From a checkpoint of a small mixture-of-experts model trained on Wikipedia.
Size: 13 layers, width 96, vocabulary 2048, 5.8M parameters.
Experts: 32 SwiGLU neurons an expert, 8 picks a token, a sigmoid router.
Training: a variant of SOAP for the experts, 223M tokens, 7386 steps.
Below are experts of layer 2 (counted from 0) of a mixture-of-experts language model. Rows are named router (the router's row for the expert), gate (a neuron's input weights, with its number), up (a neuron's input weights, with its number), down (a neuron's output weights, with its number) and show model dimensions 0-95. Each number is 500 + 50 x the weight over its row's rms, rounded and kept within 0 to 999. Numbers have three digits each.
After each expert's rows: "comes after" lists some tokens at least twice as common just before its tokens as in all text; "comes before" lists some tokens at least twice as common just after its tokens as in all text. This comes from a sample of Wikipedia text that the model never trained on. Tokens count by the router's weight.

# expert 32
router:595467480437497574541480487485443554506508516487662509469561522464436462447496529529503482560514470563503449546435429576433516456490445571437627469578462437504444513461559434462612461536474493432570493560542475422462458529464454499478527505429491488534500445464446567498428515493571518547
gate0:484584429481439513480484468445474556453482470462546460482506497500427487607492453451482554570422468427514428600494493525462561537446531502506520524528482376454475538463500404441552428486508507443433537483501439499521432465512506575521517508458421498386414527533438442476398490528505459627
up0:384433474418502485504421457477612478414498523425492507577477451492519504526495491465500485558478545620526574485501494556530578474495499484431444455417491503421543499424444488483522516477553427573432532388497504619510427574497569520472450484525460518473511597467533447530427499552516498540
down0:506547470468571484632487554387503533456623434448494504436425456471518560506431377569613465422541525484477577525488503539474475581553523520487513437444529481456472510547556490514513506485496530418534459572507555530526565454435580517498435490497541456438480571496438491423505512538516537547
gate1:547587416489443575511467448503563456453523579466508490516528404495441462510535476579490529614551519541484558494478490469521444451508587484497517372443448543445522464449499493405561525479462539435459531441471434423523525587529431510487525403465524475450469419573433401493509480541556490480
up1:522478471503436512381521404446480513476583496543605450482473596413430580478454541433514443518471571449512599487489639552590496510547441424495485485529489526455474499484427555487512544509521517465472510485466453395562497465482479437567516511462509496479461515465435542572552576506560494422
down1:559494499532534581473481463507481479489523477515564563490596459602424536541456454497513614504518537412515457564416517441541388501503564543463501505505562494394458457489532631402498514494568462435483496375519542453505513522426531493559466419532500522584436503504437454537526467504493517457
gate2:381460536407466495508481520595492524589438497558509486442533497487468506530454482327567518524521495482529504541534546498426575471503528553511494598504442454557496575464471498551539531547481474518608543508526495472509473515517504397459612485445560419523470491526533525459450448429586503590
up2:470501469480544413538454466448501558504510516642501507492480549447529543471499622487435452468461461524526417593421584465520472602560526487569509511474489519495515433437524427472477444464524460561536425517544504409444519474547582486463428482428512429505520463575458523405476443426507543434
down2:561463534497473520509501538385504507494471516405544529441452476434562382423507482551513587586547478547470526561511489450444560472486421453520516508443548564510490491488533546534565440489602538434453464488485493460623599524500535550477448483486512502499546525376465471472581463500380466475
comes after: ".", "\n", " |\n", "-", " |", " ("
comes before: " ", "|", "S", "A", "==", "C"

# expert 38
router:461573566548503541527423509466652484498495463502515507525467518591552599575496430503539424550492485486520436560497509545517448376479577399512536455524538481561517454522468560497431438525485435490456478501557472584556539419471534449503435505526501452426495493432598387516522470489497515469
gate5:531529474495565440500497537553513570491506467447396486551458454475508510485601503446601499438490451474490548443476389575522446494532563418551428559449585515451534549487452471550499463549532539580494550478582532470475583542493422497566501497413470375446596574475457512556466472516491471524
up5:561522492475574421553501546545512413471440425441447426586425468527495523508433529457589521499514437573468500509507462539425482490451445435541419517563489517441556540448425441426485467490434460435477554526423563582424561486452558442545517520497555472485520509515589493542459537600478444559
down5:581535589465454525521507512523497378487416554512473601454446595525568472495500437539443452522488392502597478391488488497504461569481474519494608553539481527519536510494505477544549542448575558508522481427519575550482510565617497486394522510540521438459608545502497510525491486465559494478
gate6:534457595542558490584420516608489566558453525503450471490451392470562479556633430444480467470544481517555550524340507461514458539514505577497530515513495401467497500461414470556466493505502557504436450542497497527436519542580469483471526498487525515398495524508528499516561495542585578535
up6:506494542613465616531428491578560512529576624495468537428466459497546582542569479447461426450522540414489513543469519562477507528483489549480456468528474395475569479540456542465507485501549495480454511513549457460479448486467533582516488517588518486391501505470535533453553499576513662521
down6:453516490546588442476454519468467459545420568507486558552526491372603514501448467548539533401578513467499478491475467636516481576399450454510439460401558526483512492525470497478529580574545505481478509509540520530545478472415509618551581521517537497502501416511410563491435509476487488535
gate7:502529511473501519451508484533491511474418512532435485487524503532487503483539500610480410539610400551527504565518461492530536455432572475609480458495464467499505490598439522509642378532516476483426523393486507485427458438509378499434488449509556448440500506533511485503400552519455515563
up7:411498487607398566452514537406421509518567530443452481486485545503504475427482446481397480478539439411413536487514546519491447581488499515475524483476458511466555538412567510474493476523521451596466578461477531476530495477567489558388482499482469519549514647490513587577511446540501480440
down7:598418593551466529485573490571467520591431495494494438483485455541561499447457542541510539495475538478518464519466492476470425430492503501470510516630519591475628576464405484503575509510445454570530432430493538371505571539498504452477489485526542488452555514485565444527454501587445522540
comes after: " ", " |", "20", "19", " in", "–"
comes before: " |", "20", "19", "0", "1", "-"

# expert 3
router:532449538442471514508485510474467543551515504530473561502504545457526506484469519594522518524549467511576492398538525465502508473490560474391521491531494457462556500510473615482532599478357489501376376546530480510383510496489446471470487553587485506537522505456436581551561396553456547572
gate0:555510362493486528506554512580481470435484573426457566504566514419478554483483531540520543551508473489522432489482426502533535397451539551464471535418531483433450488532492565576525482547471541529405507460473566436507564446520438489535519422478592481459423484418524537482527425508427453624
up0:571482497521556571528481492491512496501525538597526437474522467487516422466542468419531611494470495403509546446518499503528581519519550538425527465531539561655448503469523553508489484515462448461499443439496523518394473476438570587370507573568480552428439511449526518531513441510531547401
down0:571445510555436502526408448438489476407442536512477486497562437537527440596443510558552489539451521470451523586525511509448517438410457347449527536432484516582540530428495520531521534478471510575496564473567504365531492555555459451513495486478611515466542526504557452500524551469440545514
gate1:488478455429595448461543551486508518461537479580473489477397526513561430535528595477549401470463509533512438490514517532511519478513509506476508524578450531543512434478497426373571577585475602566444511397628490446466518475526531521514468498475468399581527437436478420512519481513495491457
up1:528456435506440521436681462467487483464483507495549635503467512485516503500460402466547506563549424548493502492466497461524502470434482517587474457375483459514538462569536538539505480545503417554464431410551455432504568462516499528434649561495510457476495491428510502502534543475491495550
down1:485565443497484483428398460440480466464532493542470384567427610479528521495525487411453523476507461495494431379446474551528464542613467560560507514483484470554513521416481394463506551513490501518550640584455480515448431514450459506557483582533445443548549487469445495533467494471469493516
gate2:591411455512513423429399469489476507478578484516395511431450551521399519477462591529529482469499499500460463484465548416521461418513522498480516524494476555483448465528529556553412448432557544470438462485427507604532569515422542567563542546554518538515602533458531489519487487586582460537
up2:553552423529482564479475457563484488559545408473467421495478515393570450537492460473486585541514484550484437462445516493500466515499570513520523548522439534434497567532421451510530411629561421512492387418523534449435490471520464457511512533373557465552539495475433506541527496465519498390
down2:515469526458477489491525495580441474552532480508559572513513492480501462488440469414436485498470527365462539599441514540494478508458500482426459517501508541378432615462647506583493479497533462356459567470455543508500553489473553508466516425452524507494480520545460443464524572538554580441
comes after: " ", "20", "19", "1", "0", "18"
comes before: " ", " the", "–", " a", "00", "0"

# expert 29
router:476480488562508455558392514498470426557517411515501515573427532553470448522505516533472487553477579523531541376532526454521489481472580469410450437548526469607550494525500528472406618471540542479449439502459488475445555555414466454508516542530520469588484498471543578571559403508421541515
gate5:514459530567540488504451449493419462433520529567534537507529503470533534520602475651460590605529549485521563441497548535477568505558557395442565500554558450575477482541505406469508546447539450528403448442540491525495432520454609502523445438438533445527511512517421513525523493545517471527
up5:515440557440532450510489525551486515611467427401545522504441419561438454490455542459534479468491496486500552477502457638494554622452507401475561453503501404448458540446535526493421493538531573487499478493565495467528393485436529452526529494416481531589496500517411530581557533504459479546
down5:566523535485544497587524444460527501368523525594612631380507540490591529555488544577577478484526515503493532478472522487400567425512482451478535494463504486533534562555471510458516503438563458513486490521541588612470499506480394515467465439505525522484493472500582474432541470445510507435
gate6:484462509514405492506466470514522515466428510511446490416520406527487497446589501564391473509439535496503432518443510526409538423421490587549461501545571512580444535430534567442536580451570580461499595531549541509391513423526479489474448426441561403522457486529545480504488539539529530507
up6:488416492453454505502424460444502468483570416524552470478454455515540502506524466467422496502343581491562562551474499506478555547407561528494487490501572481524560587454581538487443522596473619545531485463534555401621517508477484484436553532499492547457474569508556533567470531505509525567
down6:529578387524445489457463446591499472427569505510466474484537484475416546543456452423508494502501486574549459526370505529493399479526507555449531470430421441531470494497495515517537513541513463583522504464536439429494361510493558484547531556526490413522572356475495543455485451421499487514
gate7:496531426425521547516493487547579409474496478550486541494473510560494514521588450397511505553531448478534463502490539482472492499551529350421454494566510539517483464442445496521621539447471457516503478610566445623447518541468416518517478606501509522527524438445583438476563450453491562503
up7:446546497478508362484491549556457441473470450513555515484480602515466433419547477511474576507533382538502416443531533507475457567437485436483516468602514492507436447456502527500576550447552566547602513488502455426559562521501478388469534523461490465572468523468593467443536491495413479447
down7:447537508471533535549489581641484575449479500446530501412538625448521512531501502529511501491559599537493489474489548530509456494547498530450522484504474401487512519556504481571518492386447369488492479519474570550534396458433542625592492466476499579490465483564508557502479524490531429558
comes after: " ", "20", "19", "–", " (", "18"
comes before: " |", ",", ".", "–", ":", "\n"

# expert 2
router:580543437545506532444474417484549500479514469402558459641441511566559550564482478542535496550590414546416524554517610469447446450487485554454414457564492462570495459532539537419427444467473490447525442490512509555466484414506566507491492499473479533480420523480563485516515418458424481481
gate5:530541545543512538526515456504507578518406480493559561584486485476566578602517422462536514456506460585459514589443451526507547523460462509472351452493564482455580449536584468512574558496495573561524467487523456447481473427460483559549509524375415538507452514517498500456453439477578473551
up5:383471486413560420527555524475536422448520516453509451435521585436507556424512413505577509555523532518532477566442565502422569501538535500521418362475481451491511531558501503464529461526508541481548566522421456485587536490587527499517399419483485476494498589493517526463410452449488536472
down5:627456448512447590561541534520499404482560562559473485470593474518527518443530453532477554561476485404428447432456576468453460496522518471612449585539507520456490436541542584494533610431572429492450470465533500512515493526451514521489480471523427547517551476552466515533530471595445471572
gate6:503522431565462478464440441524468462408496460486491514550448568533615525504540494472559549453504397524455535432490496530412441416504517549562432507591432495563469557541608517539444422452549459529551512551468512429490516483519580475552515485391464480455475494521481540514443618508430428488
up6:547415497485468461547509418499491559429497465458528525601516467457505635529472504415535475533462476395503448518633544495448539455512433594469470464499466547518450470469477540531493456572602494504574472488533462457510544494554503513547485565572462464429431456473488553540490538451463542358
down6:512481526556511454559506485512479526438396529430494545544538453521470434447499543549529545544448615511428441475430384483511500419487532463490565458472538469472505496435398473442462506529460454538510436513615535506519581561479593471485454501495427476368408481500527456521506453591522455558
gate7:545498521502573566533507442489481547502470553560565498562584459608461598520444473511509480521537516596493634448458490566464543480518523491413487617441550485454523454523401562460551466552472458452499588522515506571446543543533490502492497545580545465500405507435504442453534555470510597524
up7:511407483540535498522522500445517406503506557570503568406543502487480511498600501527434531478482573452489556556498537417495565554474492493455555571474477449443568504448515532468523532542493502569648440504412424553532440465522404438466427529552460464580457515527575562479433548456562461538
down7:515540528472478537502496525508442569554472467514547492402504469453545581540455568475524519533510475559429491440571405458427461531442575494357591533450447508450547571563530499542519451498493575542544435420533513475539567495406573475492496454395410476520530518473456535588459467431502476473
comes after: " ", " the", " |", "20", "|", " p"
comes before: " |", "20", "19", "0", ":", " |\n"